Experts of a small language model.
Size: 13 layers, 13M parameters.
Experts: 16 experts in each of 6 layers, a sigmoid router, a shared expert of 128 neurons.
Below are experts of layer 3 (counted from 0) of a mixture-of-experts language model. Rows are named router (the router's row for the expert), gate (a neuron's input weights, with its number), up (a neuron's input weights, with its number), down (a neuron's output weights, with its number) and show model dimensions 80-159. Each number is 128 + 24 x the weight over its row's rms, rounded and kept within 0 to 255. Numbers have three digits each.
Before each expert's rows: "comes after" lists some tokens at least twice as common just before its tokens as in all text. This comes from a sample of Wikipedia text that the model never trained on. Tokens count by the router's weight.

# expert 12
comes after: ".", " |", ")", "==", " ==", "==="
router:089138136121184146106104095085133137131183132127118117158137175147113172122101136137093124140121107159135090122109125117104088137167110163071142145126091119125107134120137115137135157077120156124114166142137115173161087152151125121130146122
gate0:105116146177083146155101140124107095151099135157115170137122149160137120116130131108139142088136137144133133117094121171113134172108107133115132126167145137104155144163132105126134099078146128138103138117118102127114144110158161122140158143
up0:125153139133122110125158149108157122090134050120129094140111063095156145146098120118139095145122113087144120119142109087158106139119137099121173143102092147086125112149108145105119115105086139116130141113122152123154160120137138134147136129
down0:110108129118132113137129055120110077127135114121126162118101126137136162138152123109141153159138107135150133129153130119096161137134160150169141144141156113126135158119140115142122116139084090152077143113137092148124132188132160135100086147
gate1:136123150156137115156149096136108151123171127128122112209164148142112150130135087116111104131168133134119127138112111121130108102071110147118120161110131141117073118137134108173132137122145088137147146154130139137149125136117195100116179134
up1:150123138118134101151080105118145101114133129147144118118114156125092112129100062176097094120142099123153107149099152162147095061108148156160148161120135091167108134116143139128101166136124121147160150119105132197151106101135043119100135103
down1:121118134092090120128138133125127090132178092122152112097141124131105142124133111132146118131075113145087124142160088096111169108151119140108166117137116133091130121143096123137115150164140124134126146093153126150141133118162094144106171108
gate2:134128133145152103145129101129123115111149112111145131168101125119136090145165118138092158155165119137141146168130119194123083147130076142137134169139125149114105122114140110116165159118168113121084192148160088123130115077086146177160147157
up2:071098107180150142133086149113133074128146118131135146161125123117125110119148160127126122147119113085082109175121144204146102160139140146142113147131119121140127144123172129140149165128163102101056126091128120145156139119125163164085142120
down2:122137153125126103124122141113106131116124135113172107145119145093144139134103114119109090115130100151114155141187117097178114104124135093129114135128120070108119130123058109130118111115158167116116134174132131103113111156129132149145162181
gate3:148122098106139095143121132101102129134135149121092087124120112161105128175136156184106181152102089157109096153123106128164129092109130171131124127168129154097142127122167112136123091146172123149136153127127120165136080150156123130112104104
up3:119120138126119111097113138111107115110144119133105094101162104141125120105099099166099117143172120136101117103100125174174159097184129149098144139134129126107118092129151133112130162163098117146105137121128110164130182119166115119111148099
down3:148119119172173143085105138152132080101153142129141116111112121176124122119136134128154156121097162155092151085093123157144130130101142120177123108155107086084160144110137113128147114136195119159154115180084107148103148102136110119106130159
gate4:119151121108123122123109127142145141154117088125155126109118136153160151147144154127081141125122135125087118133111128129165160132122131157117121157117076148172120127069126136098096127130121118118110116130108087153103127119130074150119090158
up4:114096124122128154114131102112125159142106114117138108161155141126103125155138118114101095172171135073153150116104044114140132119110158104110152133131139081158160104143109166162131143146103146108081113129120101097121136126124134084132083178
down4:109131092125150149095080109110114116113148144128129119157119098145092119180157129149124117096135127130129116137147093140146125123120087118114131126150092119125137085136150108130195142142122129129127117120178136127162091098161136062108110144
gate5:151110109086114109095145090130116097136136139121130141105125097160091183115128128100081130138132137142104131166141137141088156119130121112120169121138078097128146118101106158140111136106106105104119149182156103142174096163110073157099152125
up5:170103168105113129129142139134143163136120065115134122129141135139104152108140109123116142115097130121151143138133110146109140124120133117092119147143067112154129077094151144104094110165171147130163149144173141134138098131125103138100138169
down5:154117122111125134133151127141161139111152124115123139146105111146135113132128155169108110126108130146112172145102079169175105156121112172169112093141167128137133150109138121134133124139111171102136130105065123113121174091147151117187090126
gate6:150138161154166098128120112150143131138125154105138132107081120149134063094074179135142082128121095154129110136139093127132118123098111131169114156136139122119117093138131113087132127147131100123144120116164125141148157157140119134149139129
up6:107126121085128123072143132150094182136117123113130136123102156119123139138145095153141168150115136124162091122134107106149124153104133101136155129123147157071116156152115100083107109073093167164138097142125124146105107139132152111126110150
down6:110142111110114088084121144138137134153151158133096097135184157163111103148132160137148123125163115120096180089101118096131147104121148121124114128164089133136155157099189135159153112172125116142156146096116156183151138143153138151155074150
gate7:128087136133108149143102131130105107111125140135129117113111098070118126137167107127117120088137132135156135115120119108134110176116154148141192144144180167149142108096104111113110124121128140085131179128111081159118071111122147091158156148
up7:134146142145115082123157127116135135129131127180106089103136135131131206096127144139129138102161148135156170126103139171108085130095144102135101128102096070150137167121078116144127123127159142153099109177115131132088089147093121087135136116
down7:153147153153168158097139118102142132093137116139128130094168151176155164157125167126145129144128131140105123132147130143186170150125121186118123150095142108100170161095140119143171147089136154150120117156128110133118090143132123122124091118
gate8:110141114133124115130113106089159148104132095119119092042110107084139101153126095158121146121143145101101141069141098101114100101159147097132142178122115138099152145117131121151126155171154139110109155113093112108100058157162139137128154135
up8:125138068127124120122109170129091114106125151109128077127097152118108126146153156111145098183138191128121105136143102139095086114132140119163097140134106117148114128139097143108108100095157144143129116149145113140148129082104102180102113120
down8:116104144100135169094108150149121115146126117109128135136102128126111086161172165163086149118122118149129137155138161137087121122140120129165141133148159161138110148134096129118152135125119094125146105109132096104118177126083114118113136116
gate9:131136140157130139101119107149158091107131119107143136100117148100134138122132099191093150128134119104155121146129141144130147115114160135100106138095144160179147126194169136162128143123096148106095135118146150096137136130150104131148151083
up9:047121102154110091158142135149142176101153153124116181135138133129161082145160151117118144126083157132171127111140174109112139132160198113125124130120120108137122138153095130141126138150144144185131127153183114136104141126119073121126144120
down9:124120100105091140138121132149130142144121116177104163136142136090129130142149154149107131163167134082103096170156132178151128127136115165116077108134138120138124095148093098148119148165139168114125180118089120130131138116122106131094102116
gate10:160116156124130119112065138087130112119137129120141142098120134136138145130111131103090160133167111134101111100092146166105094111146140118114157153101154131123149148149122130139168148138071130143124127107093153095167120114155129113118092156
up10:098117121145146160135148100109124116152146121157156134147125140125108109122111154099139099157117093164127077107159126152138136138144100113123132137118094162109126124134114118116191135146122151135167104109108128104131141111120157144148144120
down10:158109085146121130119097124167113114112139135173135113097174138085170124127166125107167152156133127127078150117139131125158118120150096104113165149127133075160081107145135095129139093123097143107180134098106073106131131139139138176151135126
gate11:127121152105116098112116132166146110149119169145146099113132121121071166096157121078145105163141135158118128143136120159096124146119085150078149120138083104144099110107147099160137125125129126143132107146153139138110100173147106114110136149
up11:111117136132116180094125120152143115093151132168092151096109158144137153102168119105132111124103131112092135167130114146177129104092118172153165140113133150115166168125136104128144127126105117112138142080124138156134121115100070155091171154
down11:116130142130178129134183139146104097081101129149099153159166126110090094114131127160136135105122143142167134101139075109089112119135140140127116124151143098128128120114190113092128142123136147134155104133075183130094106173159137154094109135
gate12:128097111142126122127149105093111107155143099154116120169155117129125132141116101146154137075157134184142119069125109138156170121127102137096141135124126115143120092113176112124144110170158152130153112092085149091133124189154115141129148149
up12:156104131134095103092094166124144138123130118136148159100139129150123124166165109118147115107115100144124093154167127136143107104141131137113129071129129125115105147084144120083132112082142106101129174192135104127138112096160136132098135057
down12:154086140110115134136096130102126112173185127129136113115108180172097122128130157102130104172099114130137136146142102143158045133100096107118123141074155168111114112155124108114104163099123140126110125139129132127171136122133100116089160126
gate13:094125142116124149157076132161104137134118119120138173155124098109094133079129126133128158188074149144092147160149143129145142105089144143127115093129107144106115156105173177121135136136090124115087132173112154158142157129159184080110130158
up13:134115129150135143126142122153138168141135101101120144120116146176125128135157127139150148092128135146126139127115109128132157160152128100122134175099097157110114129097156098124121143156152119182149089054135159175122123140128139135144154116
down13:135112136142137108107137129117093139147154139149116110198167125138161191133108145171098156125139156126131118132086134170136126149101158104115106166120058129137119159107156104134107120138141124111115125135144136144097135124110145168095123104
gate14:104107141159116152139173167161069139111127095133125147122122128112177131115135132104137096075120151152179088147132168110112163156153167150115127100157125124112120143136115101088134186123112131113137125098111132145120098164104119084121126157
up14:117105129148105144140125143101131145145124135099150120132131132113083155090112113147075114091150144084130119082123143121098109082081136133169146082134120162121129159150120098113149119102127144109166163094144148135088114114118092156136100115
down14:182113133106145152119118125133124105136098108139113073123105136090148147128123129135082090143157104141114136123143139121151135150138124138139124151120129117116115124158095083119122157138145116137110158128165137135125123080145128112154149135
gate15:139109089167120153093144118165151141144135139109082128138158072142115160102102102162124133151110174124140110135116105126136126125156130147102144135173128184165107129167105140113119113106127120155105150099151200126144118145139123173087182112
up15:127130161148115120140097143087138150128165152114111105125116174142139106139167128123130131163101119105156145132126111135122065135131111072172138125144129136146108132108143138095130111101119114088160102067083123120135139132118123148138101081
down15:119155126111123123126115151119105159054109133132140106134135137101145150126118145136138109110113100157133130149171130123118147107162157110084148105186109122126181169085113100190110140129123121071160117149102133167138105174153147092160114125
gate16:132139150130155113138127146143150135149177137110103158131141112169132133128143134146121132121174119149155090120116108198126138105163114126136056143110135110090109070087102140191088126117117136128095141149126142098134137106114133082145105110
up16:088147130145137096139117127109120066077110143111125100093133134133129110151128117151096167147122129145145130148122131152113149174096091164105148132134116151168124137139143160128086111118136116146135108123146115177136105097142152165118163126
down16:113124169156133109124121108115100166117139137123120147152132105151101152067136143111129141107140154054116109073080165165088116130111132087133108129096127146097146125134110136156096124139131133095104132148122114133139168130133142078156146103
gate17:106118160124170131117157109131189144124106153136090152178118095171195110174094133169124116146117093119125140097131098087161123111124148129109113141137161105122139115131116091131134196072163109097134146144113133168144140154136155075153147116
up17:156113159124177150107144122171169112156149107132085189098111138138149152152135136168128123158130108076123135115151087092136157099103139125096174147134117131088139124119111130126128122112159161118158126114107111180121095147123136137137162162
down17:148092115109163154150132180134122133144128137081134162163151112108175154168102112128139138144140134119124108123133170132123158146095139111100126099097150163088121106117126120147159123121099117132155110158129114134122129124145119153186138085

# expert 8
comes after: "\n", "|", ",", "-", ";", " January"
router:083145149131154133156064114130144139091145102161127160115126117122087101162130121161118122115133096161140108117135117120128132131138101132105122117145107119124135126101131128150129136111105108116154158111121134129174085153134157102147063136
gate0:114134114135080150153102144160148100142108101137104166137109116159113119114099124099158138075122131138100120123127134137128119150112093150123118135193156164104198148159098119133139106099167147124108129162134140131131134116131140136161122168
up0:130131135137126137120152151118128101096122086123164064172137068093133133119128094117133077133124104126134122109134110115106114147084132088103167121093144169133083105142115122118123133079082123115119113123083110147174126098143159119138140111
down0:088118165109123158119190072087127086124142112137160164099095127100113124125151171111119119116138099135132123140157107156116144129117169137179127135117133138115140133127164105114128132124096142135099171125141117118114113131123157110106089159
gate1:123118106142128152136135122175130140110166156120099129178180141135114155142147076150116137148154169126123136141145139119126132145114113179131140152117110133102090132120134121165131161125122068140142153139155108163138121143116212123152125120
up1:129122138138127146162125088107150099117121125114127132134134149121110109147102073181130134141123082124150127162113157140123091074105132114159122167126147123164119146138143128173126136145130167119129143117130151177149116114103070144113163138
down1:131110154098099122129113100110158122132168098096145156107115118101121154138125122134119143120109122120178137139183097114128132115151137098127161089119101132104147121092112108132144132171170139169134174120115129152132149142166117151141154136
gate2:131123147131131086155146102092115124117100112111105129134107103119135090131159073119076167152185098154141150182128094161120098142136076143105148147149119142111148106112149110130142138119131133102117170142155136145126097097109145127156123115
up2:102105109166124130117113114129129096159114105145147156116126116095115112098121150137084157115149125122077139145152156183150119139146143163150134142146108111139130167089166117167166146127178144098115096106142111105150149149134161157126130096
down2:113123139156120113163147160121092109076099141118112101145146157116129118131129128150129088136118133135139161117180102107164156132147142088103104136101187105096134126177116134130112083119143161100160124135129127119115115133144143160122123184
gate3:127119108122154073119111139097131114133135140148083113108146125176114137135126139180138121113112067169069138150148137125176158127103131146098136091198130147086133132133178129158099073118133106138163132092152117152125140171142151119102104091
up3:093102123110129094067102141123116125114131131113126131079174108110105138134111105152131140145167116142122133099136118196180139095168107131133149119126139112117134107171158139098158136170111105136118103111112141167129130111178146123110122117
down3:129103105144163128093118143134124073140135171119168086107091130180130140136109134148146118143120151113071133065127108155108112150122157121195101104163127101112135122097148140138162110116143147178131132156116127168094131092149109149108134142
gate4:126139135114167143090085129120148127139148095140170134100137143164140129147148178116092155132088122135121108125107148093132184137122140141128139113145093140154100150108102137088120135132150117113143155133111088160128132117169091129130095176
up4:134082122125132149116120136102142149163093110075136119173146130158098125151134115127089110155170142084136146100124092100138166123108122122099159080094144120155136116123119153161102090118098159128103093108108123117122111133140124116120074186
down4:111119112099139125109107100123152121133122146131135133132116108139103105138136098137104098105149147128149096160153083144143144109088102131134115133158105119129157119114117108143169137125132151132128118120121132134152087120142135100109114127
gate5:127119109116143122102149091122131090175127103140120153105126108140093149104098117120126116089134084166095135148154165134076121125145146117119154125131091118156106089111090158194105138136090113106132133162139115166170079154129089141119142099
up5:129120141106121127139125106099163158117100101099144143115157076157112122108154098128065112122102121130124155136109131149093133115140119126151099122153121114133128087109141149088107092143168129108134153148189139132136093136136084115106171154
down5:174118141096107110137169125113110118088123127131091141176116123125112131155149153190154115117112127134134133127109097202128109137126142131178131109151134144151117146124139146138126117143126128106090085126105107122084139072165155085174120126
gate6:147103149147147088135142123147138136135121143113151133131115111134142087142097194116148116123121093158134109118160093136143125126090113110148113141126129146111128108129088105105092112144123085104120140144189110143129140134147164152165120136
up6:123124122093101107105153136143136146150129144128136115115101149093125181138145098116102184157139116105170121145117104102154125117084144080134165096128157155069114170144126124102142140127097152152123103137120102138142159068125162121115141152
down6:118127122140145126100161121110116125140159143122082117100152143147115103106139135138150153161126102120107138095103129111131140155100120097142089086134083123129175164100205150166149153138116128161147121104091140129170110137157150153163091161
gate7:128099124159130132124104136140099125121135131165118139110124091104119145140177093125134088086162119128180136149096106120150117162092142128161145160134165152130115096105092148097132125091125115091155146124154111147109080151134145103130133157
up7:147165157145064073114128103152161143121121120112104141108121132117119182160148162147121144120135156155130159136131140173149113131048112119127138123117113117136126122142096105104111105121134127164102128136115105101094112130077092127159115102
down7:102171141134128127144108115132142114067197110173110159090144104150073156145107156149117121127134149152130125148145105134181161125103108163117120106143139102072173141104107133150147105114167127140097132114123131089136111081164123114106085111
gate8:109174106139156112076130115068161134148118098157101086085137115121141144131125079126128139132110093086130115101118104127132119142151108123163098144162135136102109112098104126147128132151158123115124157156095128105123078140124147099176176115
up8:141128124111149113117134155136086124142150146112110097096077141137089152113101161136134109162156140163106100108125111130103108084129157104163123141115109103157107123138101139111133099137162101135111122130195153111143143083086154181130159133
down8:138092114117124174093092109161111098124121113133133122146116155129102101116145157156078137142161122133147162180131192101096152105135122136139140130120145136130091143121080163137105100128147095135120096123104089119111129100125133113129088130
gate9:154146135153117120070126100159155086084144154094155150133122160122129128128139125168110145130090175103143112129141148147143118128116137135098103127093134146150142152163161108150094165106077160145122144136131132082132143149135104118162131089
up9:074113120184115083139126130141169182112160132111121181126143134148164102134153135109138140123121141119165121118148174118129120145199193118111160121109143117116118148144118113124116147133125177179149122151157138138132135117113084105161127102
down9:131110084099106142145117129118136093126122101148143107134121136125142140145178132135134148132152149077120126156145111174148139106135116176134116120133160118175092094163106063109153141136135155155140144094074141142142177115143144136104117123
gate10:151137175123142148119078108135149089135157131141144112087152122111136144131114128139116144132165099132087086121103147155117092103135131141129146147102191153154121098149114134156169107138117133107137152090116152139159104119136131092144108162
up10:099091155098128147145153111122109126128106120173145132134168143134117107120120165102132122155129116167131061121164135140155141131128102157133157143119094136139137150183116128105180171139127123142154112111077121111158114138122167118153135136
down10:171108129161087116131114109136114102104138121172165116124162142096168137165187122118186164164113140099107123118133139126134121128144094111120148145107148101150104106159150090128138082122111145124146137092064067120134139115134120160154133123
gate11:156164152147111104081114111162123087152125143128159116101139123114081142125144128098150142137157106154116123127145148162081129136109075160102146140139124116134091100114166134149124120121150123148099127148152113139123124159122089102106147173
up11:144120093128097178102137139122140169106121125166105156107107170152128104131171123122139096121131122132088131155139131099173115102098134156161159112126135140139177159130122090151164099130103102114139110099136152176114090112124074152127175147
down11:149123117144178140107143153149144112088085148114104136114185121105080127129153130176151093101122132121139131113120105110137152124147120130126141135149173096134128085120183152072144105167147170125130097130062145125091116164158117128098128101
gate12:122097104121152130133171111143118125155113098176086135170123123131145126119146084168112146094133154158126150090112115101167160164111142090085172130111117118145122109110147126135132108157114142119128100150098154089140142164185138103106102145
up12:161143109141100118098093142136126134130131123115110186089124123166120171157128102099146111078111098148137099150160142144143141113129101134102153091135111143160118142114146094087182108130093139121108156168116112087152129110147114130104134077
down12:124062142109150097138069147102154095184160123126107139141149144147132182143120140104142079170111125091122120142137103134152105112097119141115142127073108184128106103162143122135126157115113147129140118140141149122163155125119080174120144146
gate13:077115158132129174139119118131113159146093141126150148152124094106103114093136139154106131189094155152078141140128137123153136099131136144130150098120103152119085157120164154152177146155138125142071141157117172168132141152132171099094127138
up13:174077131136092143123120129167147149148148103090086132113122135153161123160149156145139142085098135137141125130105082132121137170141128145095143164103120158111129152093140102133108142166144138144120117085153137136104143136129142128143126105
down13:099132124137175118107089124101107152158144117140096118176151122158148151155099139144108151142116153128149115113073130126107152126077129122103128156110091135135156151079165097130133135097115121121142112134170136131095164129116135164102086113
gate14:094137160150112156116120157161074163139107114132109154104115122114142162114127142120109136104133173154144062123130144095155147148176131159106118101189140132132112125146124118072146179168135116120150119103153135129141116168118120130145123158
up14:126099152172104131178154152136128135119141108108142123125109149126119142072121131098066111083118140109125102086127152108109091120091127144145121097117132134112151134154116076100190113114108134091135159099122166154096113104106124133130124107
down14:152106145116150127134131150160099095128111151127107081125153125095139138140129109156115082133129109104110116135136146123130136140134132146118108152137131186123152141146131094112132143148126136140138165122190136121088120102132139148163123170
gate15:147107114170162185120152123144133124092146108132088113144123070132097125128171115165130153158129151111147128136114035115150151132140118151126161138125125129159104130150078159092137141126143144163070155118142153120128150092144134166109187105
up15:107123161135136132134121116087107162150152149094110104113132135094113072171183150091125120154111141104150170102117117162130134122146112108184108132103111158181118119171116145092123089121104125118134134118112137142147156105086115124130110115
down15:119118135116147144124117137123115130089125098130117122121107128116124149127153124154141122136115055194113130131160118088131146122098142138081168112162107117124181173073116137137157128121154120110141138144119127157153101170146164051138083133
gate16:118137149152135123138132142139147124111172125129128169117095101137104152117132166156123155104157116148128088134129108166132143129181116121140064155109116140126079079084128138173110141123110145134088156118142146134160127126135137101129126122
up16:089141138159154071136117151116124073108104111128122119116110157121129081167165117128087163145118116126158128134111116142139143166112105152092129149093121130143111166142154131122097114117118111156132140158151123155114099111128137186095152135
down16:132127161115188102126126085122107148146156142122133166112167142131082130088172154139151140133134159098090145095093139163073117130132127118103120160110130132098141116128085132156135097128090119098116107140138158113152135154170151117156167118
gate17:080141153148165089086148093130164141155073142140094154174117102146194133170135122142124127130101128129124143132136117086149141131121142124144111128095145142122146102117136102103130184065138105094157122150153128133165130144155093105154142105
up17:133116114135182132069113107162145136129141118126125164106122133144150149153126129139145115120136134103074163131123066086147144095117112124149192137115093176133153137165120126151132079097163138105166154146139100162132086133108108152150168145
down17:136104094130143150138122160129102110157068142120144131140171140134168154134116092106134119127125099145150135142135142138153105165129146149111133114114136114112150093079124126128148131108094104113156111116121137167124122144143106112161165101

# expert 7
comes after: " ", " the", " a", " in", " and", ":"
router:129155142181115149125099080124129125110159072162128175150159135145107113117144125117102093134149119142179132158096159122150096125129116125113155139161080129137138140153113122131118153119127139128098146093137123167121119079100157112131102114
gate0:127105129157095131137112137104148105141148124145112135148064127159142137113126143140148105104149135151138126108088143159135109122130087158111131150160138151085131161158119125145122093080143153100086149149152113116137151119157182117147116186
up0:106127143142094154111171135081115117090118057144132093136118086100115132132148124133130141131143128119170116120106100134144099146100113072075175090098136149091113104115097175100093123092115135107127155099109121160153158118134146119167130101
down0:110138141118138113133113091092135113127100122131175117123095114135133098130172144107144142105146086103144136128182107127093142114131155138162154154143122145134169150121129123145091103121091150148094172121112103134116120138099163123068095145
gate1:112137118125092145132153102164155168092170128134109125198153153117103134164122090126122127140128184146138127108158136132139114110088129150139115145099102126129129134149135115161161122133121088151141130167153110139099134143116216122155137093
up1:116120160125116133157077139133162084134136116145136098120122148148107089165128069156104124119135122091181138162143140129121100055120154118143123110123137109118118140145127121158133127132120105138122147159090133181128136134130068125097147081
down1:125078133122126109133108149146151119128129154118152131158158095129134128118110155097180145145140115108159127109144097096141167133128123108123188133159100103119100080112114122129138136141162115134133172115170119175119153116115095146115166107
gate2:126123146154210086128150075128162110124101111126116119140122121111133097136143108112073142154161137184131175167124120171111104135149088132145122159126140149084145112104139101100138135118148128109117171099129120134147079091094162143149106101
up2:104081128136174120133114157099158106126116124098135143151129112088103117104115170140121139111134080137106110149134113171153116120131151147112128115109112133126141156104129115158137165102177094091118123123165110140155159106114158180110140134
down2:137114149131123112168137126126105151136114137144139103123185128088134125122147120134087112115095118109141174166184128084168138117116147079136094131106115110122135113146115173093141112116161117074124135158084126105133134185126138148125148128
gate3:138130103118124072133119127114116101125134148121104117107148120176093137164128123160121156155129086165128102151122130127141167123118154149103174126180126143099146115126152134099100106139167123139151134127107138171115135162155134102108098137
up3:117102168139167129088121149111133115116134122135129110130146102124120122105119108165135084158165126145095150111149148205165127082178103142159146147141152130110123095118167117073131147160082117117108138107106129167103151105161103121121132115
down3:171091118157147138087115176153152069113144167127130088120089126160137128127138164112157138132136158159098137122102104134121150134124152126169110116149123117131137125096104137130142111136165114159113133181120139144073145081130114146105141130
gate4:137131155082135152107098108142139113130127052126139162067131133162144111147144144129100138140125144103142101129114121125155150127136165132139173112128115140171136125135138138092122130145143113141112121118105108155119150087132100137122108160
up4:097108116121153135098141126078139145123091111082115104134116131153125157150137106144092092172150152066148133138151076110160137137104137114095160108105149138151150130124110154174133112124114104114123108159111127108122133155112104089121100184
down4:085134077115124112123097091109100145111139152119128119128157112127087103127161127126103117128138127147153126108162121143134123129100100135128146115141089109138147091155142105113154131121125141130118120078135141141180088114144145060136122158
gate5:125113108132122144095165097107113111129097099104125162096126097156140156112095144118143126091128104148148120166175140140129147132132168130112153122150083098156127089107103137173118146117121112101158120182143128144159116178091116140111157136
up5:120149178136145108164144118136158150138152104126162151129140119159128121127134137113139130098083148100134150142137095124125120153141152111130087139137107134159135066081140151123113119186192133146157103160152142169114079115123094097113180157
down5:134107147121130123144155126121130120134113118136175159140116132157162117137164181172150101137089123122111134156102120162156105123119118132173129122114158113154136146138137092129065112117131087125100135118084120128092147096160152114149088099
gate6:162146165139189113139138100146139118135117110121143123114097113186174104106104158150127062125120140134140135163165135150135105111088104131169106116133155140117118127130124091118132106121125097101132134142199141161151154120153142114136109117
up6:111126167130115101117138137123146167155121149099141087153098116127096186136144107121126141159129124111117091160134098111131128160097149100158156120136140125090134159138117111114132094120065145164135103148132115153138148140136163110140159150
down6:104126125154118113111141111120105119153148114116085129132140133159106148105153124152142131143146102115112135088081098127118148123155129087117105128179096092107154128080165143132115137179132126150151117087100154160181119124155149149162129139
gate7:136110119170095120153125111130132141096124151172126108137132115087145121124179110115156102101147158121143132141119127110147093176113162105152179171104111152123142107084111112100143129126121114104143153148142088160126075123125138095123157147
up7:164131145149107096091139128143140160139104121165100096069116144141107212109116160153158111084146130136133123139133114153118159143101139118154166145118114090139177176139081122122167100133124126128108096153116105137125116154100090117154133103
down7:101165148141159141129131118129126151082135104139097144063146137140132145156090137128138154146140109125112167152161119144151107125114109160122127087135165102110172151078135140117149128133124151151106117193113108078125111120139133165131108092
gate8:102203151150143121088100123102139141142131091138108097080147109169147114145110115132120147121116121120119128072123106134111131110142149154137109165123135127116131146117120080120122163139112144097093135100130135113118066134155132130188173137
up8:136134079117144142115132170087115123120133159111139088089103167153101146162159170134132074176135121144113127104119118131126102091138138103156122117094116105153104124154111120081132125118153091132153124151186161114138134133098154177101179105
down8:167106121109158175121123095144141111149135123101096112154123148142127107122133149111099100094126120150140186163150146109110133171102106131130147103120133144119137177114106166158144121112154122148083140081117109153113178150142161085117091144
gate9:147151150150135143115142109146138109099106126111174148121115163092128156116162106156099118116124147100184109141155151147138124107103175150090137134111098147172153134192171143181144157123106149097105149118125141143158137163135095124167150104
up9:070115122168112088153115127128129170121136150122128180121167124120172101154106129128122141124077133138153108141126157128108146106181179100118135139089143110119119181144107124093124119134116145156133077173166134146109114105107090123163121122
down9:123129076096090148159115168115119078131091123122124134125132142135130123134152162138118115155162116106119113135098134173176158106135132125102100118137152116130130094127099086125131140153130167157102142119085145151116115118136151131105107099
gate10:136118157145103141122062107125118067126155139143132114126169132099137129119094124144106147157130113128098094100117149140113108136127134132133149150118153128140113120130123137153143173127099105145125158107102133129170131157125131094118110139
up10:105112142120131163125144107124140132125117082163148121149138144191089089121127167069162136147130130148116089128150164149125127091144091149140143160119081138120159109147096154093174170133124110118138136096115119100147121143127188110149127111
down10:167118128161130119148137101138106077097125124124155109090158111139151104133189111112166127139099121120111129138102130113144119117127108118112168153085113119128112121158110099136140106095097177130125148107068059107147118122139154151161119124
gate11:168121159137123088104124143119116085145120130151159097131154140131102153121150127104126150153105165150140103155123113154079130126084097166112100121101103114135096128113151109124128116119138101122134125141115119116102097131152105088075145155
up11:117152129107099149125117119132144163105139130165083110145113143136138130091151141116111126120099139128109140146145120118186123141114136155129190123129144140136146150144134109093183114114137112118139108119103110163131112096096046152079174148
down11:170123149135161130120150121158123111073117103118098149092151171105068113126150146141134124107130149116145112129100104117092131134110139139120144140142139113098107104125165128099141078152158179100140126134100183116096098137175182162105117106
gate12:132126071133150137142149102167099117130104108154105123143126142128138121170148062142137152111162131152121132102095141159160142143137151125121135089135123102153145107104155136119134121132107119127106115150072144104128141133170112134110101177
up12:132125112148117104107084143121145121108138124128163183123114116146156115147134098088174078119114135129124132111166087134174135107123111156119149078132112128142123168116154113094124078136111145120136176153107114097146134104141096140124165076
down12:162120142121096079114100138112130090148137130137135164131138124142123148127141152074173105156088134046132138137117127157167086137157115119094141131106115170115126123176125153120093115101117176101128136161101138095135116111144099143103135149
gate13:066133130124131150161093118152133156116115152147156170145148088140103111107143133164106148177088143132074129148119140144143137092126133151120142111109115120115111152098131165138159149165119125157103140168089187142144146153144165081095121130
up13:142117077126129140138140105144145151137130101093132132113127155160172132134152158160178103075125139150127124136100108109144153138118137128102124152115112168094129122119148105127111142148161135152153098089145152173129107124108139144140141129
down13:094137121142156120102104136125096129152137139168087152163142148124144152116085111139095142109118169134165124087087169165129103148079116116103128155107094123126123141130113121115120131102145099106146100108139162159118138120124150124118074083
gate14:105129138163107121146165120176088128126126115142102130122117104126172202110111154110107114034137151133170074139141179134162144158189110135138133091182109124123126135126121099074162141150136114092174150116133116143109114147108112097128143148
up14:106112148117101133149172121133125113176164109083139123162141123104148167088112115125077139108142140098117113096141139094134124109131093163127140081104105133109127107156106059085139145147123153112164142097116178113077087106124141109113124147
down14:147095107116149128131156213118080162155127144110128113110110137071130145123119123131117142098147140120135162140139153115129151151128118180139122133124146141109115109169113122132118140126123130144101150149133135129111096098148088138157147122
gate15:150144098153146176086161101179144098154118119131127137134134079156103135152139108147071173158121164122121100116110104143148134103152114150118146141127141162150111124155072148058133122101089125171081144126168187116145116127131135160102187129
up15:146141169122146111143083164110106139141132143109159126146098165116086086160170172101099110171113098131151146151121115134100100159131109094196129134132117155108108102167120140114110102135073113127143119095119130104140161118122113144118078097
down15:119128134125138133135084139100106131118105109116147082119113086124132135114099146188165099084107089132111121162164137100147141108146153137090130111185110119100168135119113130160120122119165134106137142133115090155155132122146160085120114139
gate16:117157125120141125132134150137128111121127135158115173134088100144124153136121144144149138118176163119158098125133151182142110124160082110116091173106100142103105073103130146177125150113116175109098131102130152146150156123104147101165143136
up16:099143121132126109127106140104124107127118138136131135139136146111130119165134117150089117128131138129137119137146121145151146167102084135093108144104117167180128129122122149145111085147106136131156106152141118171123092113143146192106141153
down16:149104146172121101112128104096081142112127136101115169147147135131072077130129156141148130148144165089103120122137110178124141122150122135082127140082142119106158137165083137127138129128107114093090153125123104122128147142163121148137141112
gate17:120123149143146125116145104137166137128109136170090141171128108188173153145136139176140119116106106135123107108117114086135148139131117150139102120134165111130148093121105097120121192080155087128170116142140117153176139131128128111156143141
up17:188119133124174168098136120150160110144137122155088173105130116149164153125152124172140126129112105115085140124113104088129179129106112129117191150137114143098146126148084091156101136092159152133175119114127083164120080139119134138149171158
down17:154078086106189117171123147143124114140098143106107136143158120146169116139108110149129145073148117115133111113134127148127149167069156128095112119171153100097141106118110103179133122137104106122181142138123122146150159102133081156161131118